python train.py --d_model=384 --experts_per_token=3 --moe_layers=[2, 3, 4, 5, 6, 7, 8] --router_score="softmax" --normalize_top_k=false --routed_scale=2.04 --balance_bias=false --vocab_size=48085 --norm_eps=1e-05 --lr=0.00337 --batch_tokens=[32768, 65536] --seq_len=1024 --dataset="wikipedia_en"
Below are experts of layer 3 (counted from 0) of a mixture-of-experts language model. Rows are named router (the router's row for the expert), gate (a neuron's input weights, with its number), up (a neuron's input weights, with its number), down (a neuron's output weights, with its number) and show model dimensions 64-127. Each number is 200 + 20 x the weight over its row's rms, rounded and kept within 0 to 999.
After each expert's rows: "mostly gets" lists some tokens that are sent to it at least half of the time. This comes from a sample of Wikipedia text that the model never trained on.

# expert 6
router,190,212,173,186,200,187,214,180,192,191,212,197,223,199,189,206,195,160,174,184,157,152,230,191,236,221,199,225,209,208,209,183,202,229,205,188,245,187,180,225,165,213,190,193,201,197,176,201,233,205,189,227,261,182,192,216,229,211,213,191,225,162,188,187
gate0,154,201,187,243,193,224,173,210,182,243,187,213,191,204,171,192,173,176,197,202,218,192,194,187,194,233,174,222,161,212,205,217,176,198,208,200,204,211,239,197,200,233,201,210,196,185,186,194,226,250,170,173,175,202,222,209,164,203,196,168,218,213,218,165
up0,251,211,196,170,183,235,215,185,223,177,169,181,171,213,221,191,240,193,207,185,214,211,184,244,185,190,214,207,228,201,204,196,226,213,218,206,181,211,171,210,182,181,178,168,207,170,168,196,218,171,207,199,228,173,176,218,210,173,184,225,180,193,189,188
down0,189,194,194,200,180,164,235,187,212,180,229,204,183,202,201,209,190,230,198,221,218,210,232,223,219,169,221,178,223,219,201,205,200,199,201,218,188,166,172,213,198,220,190,181,208,148,213,203,214,223,198,181,200,190,190,180,227,158,231,196,169,184,208,212
gate1,215,209,166,198,182,195,213,184,167,204,192,210,228,178,190,188,169,183,170,192,204,212,178,183,213,195,207,149,205,175,205,194,211,209,166,172,219,204,221,189,190,235,209,168,221,215,190,198,195,219,201,184,211,226,222,196,198,226,215,224,214,206,197,189
up1,218,187,191,216,188,192,255,184,189,165,205,210,207,166,208,224,185,213,173,217,202,244,197,192,218,205,217,228,192,187,217,205,223,190,229,201,199,204,184,187,211,175,215,216,186,228,199,163,208,223,213,158,189,234,229,139,229,181,222,210,204,185,174,181
down1,214,211,225,203,195,213,194,235,196,216,225,185,209,252,202,200,203,232,211,258,200,205,197,219,200,216,183,228,215,212,212,185,236,211,198,234,205,215,185,187,184,199,218,199,224,193,183,215,207,186,225,186,205,157,199,179,193,225,192,241,192,213,204,189
gate2,212,177,200,212,180,234,202,235,224,189,201,217,197,192,201,204,191,193,183,221,187,193,210,224,211,152,190,211,205,205,190,221,194,245,220,207,200,204,225,198,182,192,201,180,171,179,193,207,205,210,203,209,211,177,182,175,205,195,225,187,201,212,178,175
up2,158,194,202,199,203,181,198,212,237,180,207,195,216,222,199,205,252,199,176,188,204,191,233,198,227,225,201,207,157,208,199,208,215,189,227,194,176,173,189,183,210,186,198,196,218,197,226,199,192,217,238,220,182,151,202,208,156,217,191,209,172,209,209,171
down2,221,227,204,208,183,205,196,220,183,212,252,180,183,183,225,224,217,180,178,229,181,200,211,195,178,189,159,216,215,212,210,185,211,198,223,162,188,207,192,226,203,212,194,202,195,207,206,204,183,214,220,184,196,183,203,207,190,213,193,198,219,195,209,204
gate3,209,207,205,188,178,236,213,209,226,215,166,203,205,177,188,194,212,175,193,207,212,211,189,221,245,203,203,189,200,187,220,198,159,227,231,253,171,206,214,193,196,198,201,228,222,230,216,231,199,181,183,181,198,210,210,187,175,174,224,168,175,185,216,199
up3,210,182,235,170,171,189,192,199,198,234,211,187,195,217,203,153,185,220,207,199,179,185,187,193,191,161,188,188,195,173,166,209,192,209,216,182,242,220,193,187,227,200,186,208,179,169,213,193,192,221,196,247,225,211,155,186,206,273,219,219,224,204,209,200
down3,194,184,199,216,193,228,177,217,177,201,223,182,194,199,229,218,162,197,168,160,202,218,214,222,183,179,176,197,211,202,209,194,181,175,203,196,176,220,172,214,195,177,224,179,219,184,218,211,198,176,194,209,208,175,185,167,232,176,232,208,183,184,233,187
gate4,218,244,160,213,150,211,206,227,206,205,202,192,187,172,193,214,188,196,183,192,219,216,200,202,211,192,219,221,193,174,225,160,237,202,165,212,186,196,199,234,195,216,205,193,188,190,173,221,221,228,188,205,242,198,206,205,161,225,218,216,197,189,200,194
up4,210,167,222,186,184,218,216,192,209,209,183,155,195,225,218,185,227,189,165,204,198,157,166,182,171,212,204,218,182,211,224,180,215,217,218,187,207,184,218,188,203,249,222,217,185,214,257,184,179,162,215,232,198,193,193,201,237,177,205,208,188,181,162,208
down4,145,190,208,212,212,192,221,203,196,200,206,192,207,184,224,211,211,199,197,179,220,205,218,207,169,167,172,178,222,211,184,215,152,186,189,207,183,178,197,180,180,197,198,189,206,175,164,184,193,183,229,222,215,189,230,220,198,228,188,206,235,247,216,207
mostly gets: "\n", "==", "===", " \"", " (", " =="

# expert 5
router,155,214,159,165,169,200,225,229,189,199,190,202,216,214,214,176,221,205,170,187,166,179,225,176,217,222,204,222,180,213,228,161,207,208,211,191,200,197,182,232,164,180,152,177,173,218,173,201,215,177,207,225,206,192,182,232,223,245,187,192,204,179,181,169
gate0,186,200,197,220,190,209,172,192,187,229,180,212,190,193,192,215,180,178,216,192,197,175,199,183,187,219,199,226,175,210,208,216,199,225,210,214,200,236,239,168,200,219,219,194,182,188,200,198,204,233,197,183,178,193,237,192,167,202,189,183,212,196,223,156
up0,226,218,215,194,223,233,194,202,210,176,150,173,184,232,189,165,237,209,195,220,228,189,176,247,195,179,228,202,230,214,207,218,214,217,218,199,179,186,182,203,191,202,180,159,172,194,192,181,179,163,214,188,244,197,191,213,204,175,194,200,170,170,176,192
down0,211,185,239,211,200,166,245,182,199,165,210,182,204,210,204,165,175,235,185,202,233,192,232,220,194,172,220,176,202,192,214,215,193,190,228,202,172,156,168,239,215,200,201,216,207,179,195,195,208,199,176,174,214,192,211,181,212,160,201,224,159,202,218,212
gate1,196,182,155,208,209,215,169,165,183,205,186,250,205,191,176,202,238,189,171,198,186,196,191,194,209,212,225,148,187,169,206,197,193,166,221,193,200,227,209,195,211,212,207,153,187,232,206,210,209,218,175,194,210,214,204,217,218,187,217,192,196,222,204,170
up1,208,202,177,219,188,213,227,160,188,182,201,216,200,160,179,239,219,186,169,215,202,221,199,195,218,229,206,220,191,194,236,211,235,171,195,204,208,203,194,173,219,170,200,190,164,233,199,196,212,219,192,161,208,216,201,170,239,176,245,199,200,179,198,162
down1,216,196,222,207,210,216,188,204,217,198,221,173,190,222,191,180,206,218,216,198,255,199,173,207,199,178,196,214,241,172,215,173,234,236,206,204,195,237,169,189,194,186,200,220,214,192,178,206,224,183,237,187,211,214,218,202,175,211,157,216,194,220,170,175
gate2,204,171,168,182,197,194,178,221,204,145,185,196,177,226,197,213,191,177,205,226,154,188,215,218,211,166,178,217,202,201,199,207,166,204,205,177,164,237,207,190,203,208,200,180,180,200,218,185,206,205,204,225,209,185,174,178,214,187,227,203,208,201,206,189
up2,192,195,209,199,183,183,220,207,223,193,193,218,207,217,210,196,226,193,216,191,200,186,215,205,209,191,213,232,158,218,194,195,207,163,229,182,181,193,155,179,214,206,169,178,200,213,247,178,178,201,220,203,197,168,187,181,186,206,188,213,169,201,179,171
down2,206,218,202,201,206,187,186,217,221,199,248,185,177,182,219,221,194,212,221,217,167,192,225,204,170,175,202,212,251,220,240,151,193,205,228,198,175,182,211,208,175,227,189,178,192,222,210,185,210,214,211,206,188,198,192,196,208,236,189,220,210,209,204,199
gate3,210,204,208,166,173,212,226,212,222,206,203,192,159,194,182,188,218,206,197,198,214,248,216,202,243,197,213,191,199,185,207,212,172,231,226,226,179,227,228,168,193,217,208,218,212,217,212,223,189,187,194,205,206,219,202,222,187,185,224,186,193,202,188,186
up3,216,175,239,153,199,198,167,207,194,211,209,172,197,206,204,163,178,222,181,207,169,174,197,177,186,154,182,193,171,191,186,189,210,215,226,210,230,195,201,210,204,179,169,206,186,184,218,168,199,213,204,228,191,223,158,194,191,275,202,216,206,211,233,195
down3,202,180,173,210,216,212,142,190,181,209,232,203,182,206,196,209,175,196,184,196,220,231,226,211,202,168,199,196,202,214,204,199,193,211,186,163,163,196,180,190,225,184,248,161,215,215,184,210,192,175,203,212,239,164,179,164,215,173,209,185,218,201,249,198
gate4,217,236,158,206,169,204,176,205,215,197,215,172,201,187,193,198,198,196,200,211,233,208,212,190,212,193,206,229,184,168,217,185,237,213,167,193,185,187,176,231,186,209,213,212,210,185,206,234,212,219,202,219,222,162,196,236,122,219,187,221,202,165,212,199
up4,226,180,205,179,180,203,207,197,196,227,166,206,196,246,207,191,217,179,171,234,205,155,184,185,200,230,205,217,216,219,255,201,223,212,223,185,202,212,235,192,173,229,202,201,221,195,229,189,200,184,204,221,201,205,206,184,221,175,219,184,202,197,167,200
down4,178,205,193,228,201,186,213,201,194,207,176,190,205,194,228,197,223,170,195,187,232,215,206,225,167,213,193,159,226,208,177,232,163,194,212,215,162,192,186,189,188,175,220,190,193,160,167,172,231,176,245,208,225,171,218,228,206,222,187,189,250,228,218,199
mostly gets: " (", "\"", "/", " \"", ")", "\"."

# expert 15
router,180,181,188,197,166,213,220,210,188,196,169,222,218,223,207,172,190,189,184,183,198,178,228,193,178,207,209,211,199,191,207,162,194,214,197,187,214,181,208,225,165,218,190,160,206,220,155,203,229,214,214,211,184,232,206,215,211,236,171,158,179,184,177,180
gate0,164,205,189,209,166,216,155,205,194,226,198,218,214,219,172,223,172,185,187,181,247,197,153,194,163,188,180,214,166,190,215,210,218,226,196,228,214,227,242,198,193,203,215,204,207,190,203,225,204,216,196,200,205,182,228,233,196,204,192,199,209,197,179,164
up0,216,225,207,205,222,207,192,172,231,177,169,161,169,215,235,159,238,173,186,231,224,205,203,226,209,184,203,204,206,174,209,197,193,204,215,226,188,203,176,185,198,224,205,164,226,183,168,199,197,172,225,173,209,168,192,191,199,197,183,217,175,190,199,225
down0,188,217,223,186,230,171,242,199,187,202,211,210,147,197,228,203,206,236,183,199,192,211,226,227,218,159,207,193,200,210,185,202,168,191,195,205,167,197,158,213,213,213,210,175,194,170,196,183,204,212,177,177,198,204,201,158,189,182,195,216,163,217,181,206
gate1,216,199,147,198,189,201,212,173,190,227,189,209,193,179,183,202,217,184,172,170,186,203,209,202,201,191,213,159,216,156,211,197,178,210,223,176,228,255,222,187,168,228,189,187,201,221,189,194,193,246,187,168,229,236,203,211,176,210,205,200,193,216,198,198
up1,202,208,174,212,186,181,252,188,204,185,205,185,213,162,185,192,198,188,177,185,179,221,192,215,243,238,220,222,203,186,229,224,233,194,204,204,204,225,209,190,206,198,182,221,197,228,193,219,192,238,182,148,183,220,200,198,190,176,218,195,190,187,187,174
down1,207,205,222,213,235,200,156,233,191,219,211,157,210,226,189,207,187,236,195,239,221,222,210,210,200,191,173,196,190,200,229,205,226,179,186,226,233,216,177,202,184,205,219,209,199,184,177,215,218,186,227,189,207,182,221,186,192,210,195,242,197,211,210,200
gate2,225,218,209,203,213,217,172,191,189,175,187,193,181,188,194,200,161,200,200,212,184,201,215,225,212,160,176,222,193,216,179,213,209,221,208,193,196,195,239,168,183,208,206,196,180,199,197,192,163,184,181,226,164,213,175,170,196,189,233,191,200,199,176,170
up2,186,218,201,205,171,208,208,226,207,206,221,229,212,230,185,208,230,195,181,195,224,185,228,183,230,204,216,216,167,218,214,194,173,179,215,171,190,198,192,193,201,195,195,196,202,197,222,193,201,199,210,208,189,153,206,184,196,202,205,193,186,199,181,166
down2,209,218,209,192,182,214,203,229,172,201,241,196,187,198,215,245,223,197,200,227,196,185,203,181,162,195,213,219,209,183,224,178,194,209,213,190,190,187,175,195,201,215,208,163,182,233,221,206,187,189,224,210,217,208,207,185,224,244,202,223,198,207,225,205
gate3,210,206,201,190,174,225,228,215,202,207,181,235,197,184,191,198,209,191,176,202,215,216,214,218,230,185,210,183,175,173,221,212,209,249,232,216,158,204,196,176,170,214,197,219,216,222,212,239,216,204,179,193,196,216,197,221,179,198,223,203,203,182,189,215
up3,213,194,243,165,215,186,165,197,214,231,210,173,201,198,200,178,194,218,199,196,175,166,227,171,177,171,189,184,186,178,181,187,198,197,207,189,237,191,188,217,208,189,178,186,173,170,185,189,212,218,183,233,196,201,184,197,199,251,196,228,204,200,220,197
down3,182,206,177,231,192,224,171,237,182,230,221,194,200,201,218,194,170,196,199,206,229,248,191,230,178,167,195,186,213,224,197,189,159,229,189,194,200,190,175,208,185,179,201,191,199,203,220,208,188,187,205,232,213,184,169,173,195,198,236,200,218,170,271,225
gate4,162,212,159,208,159,213,165,203,209,202,206,202,185,180,185,207,197,203,203,205,225,214,179,204,195,227,196,234,192,193,214,183,245,212,194,207,169,208,160,221,179,215,214,216,207,187,196,238,199,210,194,214,227,170,207,209,177,190,217,188,195,172,199,218
up4,203,212,205,195,185,207,214,208,198,224,164,172,195,231,214,174,262,183,192,232,206,186,148,190,165,198,219,227,177,211,231,200,222,194,214,212,202,197,216,171,205,260,205,201,204,197,220,204,188,187,192,221,195,194,207,185,219,203,185,197,205,143,165,201
down4,172,195,194,192,193,176,192,201,219,167,215,176,193,222,180,182,210,204,176,201,179,218,212,200,160,169,180,186,209,229,182,196,158,197,213,203,161,212,165,177,205,185,208,178,211,175,174,179,208,205,225,182,228,225,216,213,184,213,155,196,207,212,203,177
mostly gets: "B", "b", " Z", "ing", " Music", " ft"

# expert 2
router,195,206,206,199,183,228,235,195,167,179,182,205,196,210,221,209,226,209,179,187,192,210,230,203,215,204,207,212,200,223,211,193,180,231,214,202,214,196,227,225,186,223,181,157,213,229,157,208,221,218,218,192,184,201,167,202,214,210,220,157,198,213,197,172
gate0,180,211,192,236,168,206,158,209,156,242,201,227,189,223,158,216,176,198,215,210,200,185,178,202,185,197,188,205,171,192,249,175,213,215,213,225,219,206,220,201,189,173,210,216,210,197,169,254,200,209,178,206,208,183,235,228,190,223,217,181,223,193,211,181
up0,226,216,221,212,224,208,207,176,240,180,163,158,161,219,215,146,235,179,174,229,203,209,176,229,210,189,220,186,240,185,224,222,174,227,201,212,194,212,179,192,183,217,193,159,209,169,189,211,182,175,203,179,256,169,173,207,207,216,191,219,168,182,171,228
down0,192,148,217,194,214,187,231,198,218,157,237,190,179,188,228,215,202,245,181,201,214,205,199,216,196,156,221,205,201,213,187,203,190,196,209,226,151,183,185,233,183,199,200,168,190,174,192,210,185,208,171,167,233,210,210,164,229,181,196,233,169,205,192,202
gate1,180,212,149,206,187,191,205,180,192,227,176,194,237,193,187,236,224,184,178,195,199,244,185,169,203,202,206,188,192,167,222,232,201,231,192,181,196,216,251,198,164,224,177,170,210,214,188,179,203,220,189,199,198,251,196,186,194,211,214,184,183,204,206,199
up1,185,181,168,214,188,198,229,180,196,204,185,186,237,195,193,219,182,207,184,214,188,235,180,186,240,228,223,226,182,212,229,219,215,190,212,193,190,200,214,200,181,207,197,188,228,219,187,205,204,220,183,180,184,235,198,183,206,177,216,182,191,181,193,173
down1,219,172,222,207,200,200,173,220,187,190,227,190,199,230,187,224,214,204,224,228,230,206,209,209,210,197,197,204,221,194,215,198,216,209,202,185,213,228,164,199,176,200,237,215,221,167,182,199,222,174,247,182,229,197,197,148,201,234,171,220,226,208,200,222
gate2,234,187,179,192,194,197,181,218,199,205,197,177,164,189,195,207,187,194,172,222,156,188,218,244,217,181,181,205,160,199,178,209,191,248,218,170,188,195,223,189,188,221,216,199,188,207,191,198,182,218,199,239,207,197,193,165,207,191,252,188,206,217,202,174
up2,175,220,213,193,191,197,205,234,214,195,212,215,196,209,185,208,236,207,174,237,196,212,218,211,210,198,221,195,174,196,227,209,196,186,227,181,187,197,178,191,180,188,171,187,202,214,240,189,195,208,223,191,202,157,219,185,184,197,180,231,167,194,197,213
down2,209,240,191,185,167,201,188,237,213,183,230,165,186,224,190,216,176,211,170,228,216,180,227,183,172,205,187,218,208,209,225,187,200,194,196,154,207,208,195,223,217,226,222,175,247,225,200,221,216,231,243,187,200,192,200,195,213,220,196,238,185,230,212,202
gate3,210,221,191,205,182,213,228,217,229,216,179,200,203,181,183,200,207,199,196,229,200,217,208,200,229,192,210,203,208,206,202,201,177,250,222,198,179,202,215,176,195,196,209,230,229,191,196,234,224,194,192,179,178,221,198,215,184,180,225,171,193,182,205,206
up3,195,213,222,158,204,181,158,201,198,237,223,182,195,214,208,168,187,229,200,182,192,173,220,203,157,180,179,195,186,168,195,204,210,210,186,196,229,201,183,209,216,199,200,217,174,199,218,174,192,196,196,246,210,206,193,203,182,253,197,230,191,214,241,159
down3,198,191,194,235,187,214,164,218,177,212,211,194,204,205,221,222,183,173,210,193,203,235,212,203,202,172,210,180,220,212,198,191,175,213,197,190,187,183,178,213,186,183,237,181,194,205,192,201,234,188,201,206,233,156,170,183,229,171,201,176,217,195,239,197
gate4,180,216,166,193,164,204,178,188,202,223,222,208,187,194,198,195,176,219,229,205,235,199,172,202,219,198,201,238,200,203,169,164,219,232,177,214,177,198,182,222,185,228,211,186,220,193,165,241,223,215,185,208,213,181,198,205,167,197,202,219,187,181,195,221
up4,217,182,211,222,175,209,216,231,199,210,174,201,169,208,235,214,237,200,189,221,181,178,171,196,187,209,230,202,180,219,254,191,222,213,213,198,189,203,205,160,188,256,201,195,204,213,243,218,218,184,190,217,205,216,211,182,217,182,200,197,199,177,169,200
down4,183,183,193,221,203,196,216,206,197,199,212,207,209,210,196,173,204,188,185,199,193,197,206,207,183,198,181,181,232,216,176,206,197,201,218,224,180,200,229,152,171,199,222,186,198,183,161,167,216,212,208,220,225,226,208,232,209,213,182,220,226,219,202,205
mostly gets: " the", " a", " The", " his", " an", " it"

# expert 13
router,188,220,217,216,193,204,239,223,206,189,164,196,232,206,211,210,196,198,209,166,191,175,221,211,185,226,200,222,159,208,212,174,198,219,209,198,218,193,177,196,173,214,169,171,206,209,185,232,217,220,180,210,199,229,225,202,220,225,198,177,192,182,182,196
gate0,180,202,200,251,179,195,175,218,196,225,195,232,206,238,160,210,173,168,203,191,201,182,178,185,197,229,180,202,176,206,216,215,189,195,224,223,224,208,233,191,192,207,225,210,201,203,179,207,183,237,205,199,208,192,252,205,208,230,190,172,193,214,199,162
up0,222,226,229,226,193,213,182,195,204,198,147,176,191,206,201,168,242,201,173,213,239,189,190,220,189,193,199,224,209,201,210,196,171,236,203,185,168,210,180,198,179,230,183,149,216,190,186,184,203,183,216,199,220,167,155,202,205,190,203,221,220,202,199,206
down0,190,204,242,169,208,167,215,220,181,179,221,206,173,182,192,216,217,223,213,177,218,199,236,238,222,168,201,181,225,221,194,204,176,177,204,190,190,191,184,201,192,227,212,191,225,179,182,177,199,198,177,166,174,195,188,192,224,177,214,194,167,196,197,192
gate1,187,211,185,211,187,209,205,189,219,209,182,190,215,221,195,212,229,173,160,181,192,208,190,198,227,217,202,180,174,180,215,221,159,212,217,183,200,215,221,196,196,236,204,175,207,211,176,173,209,237,186,192,199,228,206,180,208,194,198,196,206,182,184,201
up1,190,200,187,229,190,199,236,189,209,198,214,197,209,191,186,200,222,207,185,211,198,246,189,184,232,242,189,231,164,195,210,188,190,219,215,188,219,194,190,192,204,214,188,222,202,224,165,196,215,220,193,168,161,210,195,167,211,146,226,218,207,173,192,173
down1,222,184,230,200,184,209,174,206,185,219,202,158,208,227,184,211,216,219,216,212,221,220,179,235,189,211,191,198,217,195,219,168,247,201,182,212,193,185,179,185,200,206,212,217,232,179,204,199,189,169,245,190,225,159,212,204,225,230,189,224,186,206,191,206
gate2,240,214,167,176,210,191,204,206,189,178,181,221,179,207,202,204,199,203,189,205,186,204,225,205,216,195,177,210,196,169,188,218,187,221,199,183,172,174,228,233,161,199,232,199,165,200,190,187,199,212,177,243,194,200,180,180,212,200,241,197,193,223,208,183
up2,168,223,202,222,180,190,190,234,218,202,205,213,207,226,194,205,241,200,215,204,210,186,209,197,228,209,200,213,146,202,186,191,204,178,230,213,183,203,197,183,199,191,182,182,193,219,218,185,179,229,203,215,199,134,219,218,189,166,180,207,186,218,191,184
down2,205,224,223,202,179,208,200,215,204,193,231,189,193,212,232,239,223,177,181,194,190,183,205,182,169,196,200,225,229,203,215,186,207,188,204,178,183,192,182,213,199,228,207,198,246,236,221,212,219,243,241,174,193,198,219,169,228,220,197,222,204,219,209,188
gate3,196,237,204,174,177,208,206,231,206,185,200,193,204,167,188,184,207,212,225,221,214,209,202,188,248,204,208,200,192,181,215,223,171,240,216,227,204,190,213,189,193,189,211,223,203,232,188,223,194,188,202,205,183,219,192,221,191,184,220,169,196,179,219,185
up3,215,210,208,164,195,209,171,164,198,233,208,180,217,219,205,163,184,224,182,194,172,184,233,190,175,174,199,199,199,177,170,193,221,213,195,202,204,194,184,219,222,189,172,196,176,181,231,162,186,224,216,213,198,213,190,175,201,255,202,231,211,195,216,202
down3,181,225,184,219,165,205,153,220,202,221,230,205,187,209,187,203,172,201,181,208,205,243,209,211,219,162,203,168,216,232,198,197,181,214,222,206,173,182,184,201,204,189,207,184,183,205,213,205,209,193,194,208,225,143,183,175,214,176,213,194,212,200,234,187
gate4,187,202,163,188,174,195,208,203,201,204,204,186,172,192,204,223,181,211,202,200,223,218,205,220,212,196,209,229,184,188,231,182,251,198,187,196,217,217,165,247,188,228,192,202,198,196,180,209,203,212,216,225,233,217,226,208,189,204,217,195,199,177,216,229
up4,197,186,209,196,190,190,185,207,182,210,179,192,151,219,193,207,202,197,183,196,214,184,153,200,204,218,196,217,185,220,240,212,234,212,229,224,186,193,216,169,188,229,193,197,196,217,222,192,197,198,184,198,214,197,175,175,207,212,210,232,197,179,144,183
down4,184,216,198,204,223,161,217,185,208,198,185,194,226,215,213,178,197,176,193,189,266,184,219,241,168,173,175,187,226,190,180,225,171,194,221,225,180,197,210,157,182,183,189,188,193,177,192,155,197,191,215,182,213,201,224,229,209,234,212,217,237,232,231,206
mostly gets: "'s", " his", " its", " their", " her", " had"

# expert 8
router,196,239,173,194,195,229,228,201,190,204,217,223,207,219,175,206,211,189,192,190,161,191,219,166,180,193,187,208,194,187,209,186,210,218,199,171,216,193,186,225,185,195,180,188,225,192,193,213,208,219,229,215,223,209,171,217,248,225,204,172,249,171,184,167
gate0,187,220,174,229,160,230,132,192,184,223,182,205,197,199,164,239,204,177,208,208,193,184,164,180,188,236,222,228,179,199,212,221,188,200,213,232,238,178,229,202,193,201,224,211,199,198,173,226,192,225,194,213,183,188,199,205,168,221,193,181,236,206,223,154
up0,204,218,226,202,199,233,194,180,211,199,167,163,173,213,205,165,223,220,200,197,218,203,176,228,200,203,237,212,223,193,199,207,201,201,246,196,182,210,192,213,215,201,191,159,203,199,197,243,198,171,207,200,233,182,209,199,219,183,181,212,179,200,182,219
down0,210,183,226,202,205,176,231,211,198,178,215,182,197,223,213,187,208,214,208,206,231,223,210,219,224,171,213,180,239,207,185,197,195,201,205,204,186,174,170,228,206,221,216,168,195,176,201,209,193,210,184,203,198,213,201,186,235,198,221,218,164,190,204,204
gate1,210,208,174,209,189,202,218,201,186,188,193,228,233,194,199,195,214,159,182,202,191,249,196,230,228,196,212,161,217,175,201,195,206,215,187,176,207,228,207,206,195,194,193,190,209,219,183,183,186,229,196,174,205,234,220,179,204,195,201,211,198,198,180,158
up1,196,205,185,209,185,194,233,188,191,169,212,225,200,176,195,209,202,166,160,215,191,249,178,229,243,206,206,207,195,181,221,174,208,191,215,222,205,188,211,187,185,174,194,219,179,250,196,197,161,245,190,133,175,231,215,191,216,161,225,206,227,187,185,172
down1,223,183,211,226,195,231,192,209,173,217,211,176,207,218,199,210,207,231,224,249,210,205,197,208,176,214,191,220,217,202,214,187,247,193,197,225,201,231,169,204,198,195,191,201,218,184,199,215,210,179,233,162,220,181,221,188,205,207,174,227,193,209,179,220
gate2,231,200,174,192,177,189,174,217,220,201,194,207,170,234,182,229,208,195,179,219,182,200,200,210,198,163,206,214,163,192,178,214,232,223,208,194,201,180,214,173,192,206,208,198,180,194,169,189,207,229,190,216,229,186,202,187,210,197,221,204,205,212,195,190
up2,173,214,203,179,183,191,200,208,207,186,214,200,259,209,211,194,255,220,181,207,186,192,233,198,204,212,226,218,166,212,191,202,187,164,225,188,171,196,172,181,199,197,180,205,197,191,225,213,180,183,222,204,225,174,176,199,194,201,203,187,183,203,227,165
down2,209,215,210,191,172,176,176,227,199,223,254,201,192,180,214,231,227,211,198,230,204,203,217,209,177,186,190,227,217,234,204,189,195,192,222,192,200,230,180,202,205,212,204,196,209,208,204,194,207,240,218,164,207,202,221,215,201,201,194,209,208,212,210,188
gate3,200,221,202,201,170,206,237,198,204,215,177,220,185,170,188,206,187,196,192,198,194,233,218,200,250,199,195,197,195,194,220,201,174,223,236,224,182,226,228,194,197,192,213,235,218,217,206,227,213,209,211,196,186,216,199,218,186,191,227,201,178,190,194,197
up3,206,213,229,146,202,200,156,188,219,199,220,158,193,239,190,162,200,225,197,187,176,150,220,191,175,173,222,193,196,174,195,207,208,238,203,187,234,209,176,196,227,183,205,207,200,187,197,197,205,186,189,238,217,216,191,210,188,266,186,192,225,186,204,199
down3,196,191,195,226,200,225,178,215,180,243,187,188,197,199,236,212,179,184,191,199,196,218,230,217,211,175,184,207,208,203,205,209,196,207,195,193,185,188,183,209,192,185,208,197,197,191,201,205,219,177,202,211,215,173,162,172,217,174,224,202,206,202,253,201
gate4,190,228,171,224,159,217,198,206,189,221,210,195,175,199,187,194,199,210,188,205,234,198,205,224,210,188,194,218,178,205,185,189,219,217,155,177,169,191,191,219,199,196,191,182,208,187,178,232,242,210,203,222,204,203,201,210,191,238,204,181,195,198,209,208
up4,211,178,211,199,193,195,201,219,198,207,176,175,199,230,223,221,207,184,188,213,186,178,161,165,170,211,221,230,157,212,240,174,224,215,220,208,200,201,222,198,192,247,219,196,193,185,241,218,189,202,179,216,220,185,186,192,223,199,188,239,182,193,160,182
down4,162,181,176,216,171,195,221,173,226,196,193,173,222,203,210,198,237,197,207,183,210,215,214,218,185,194,198,163,205,221,188,215,189,199,207,196,196,150,177,184,195,194,231,181,228,202,175,202,223,187,215,189,225,206,204,217,157,219,193,220,233,244,218,197
mostly gets: "|", " |", "\n ", ":", " a", ");"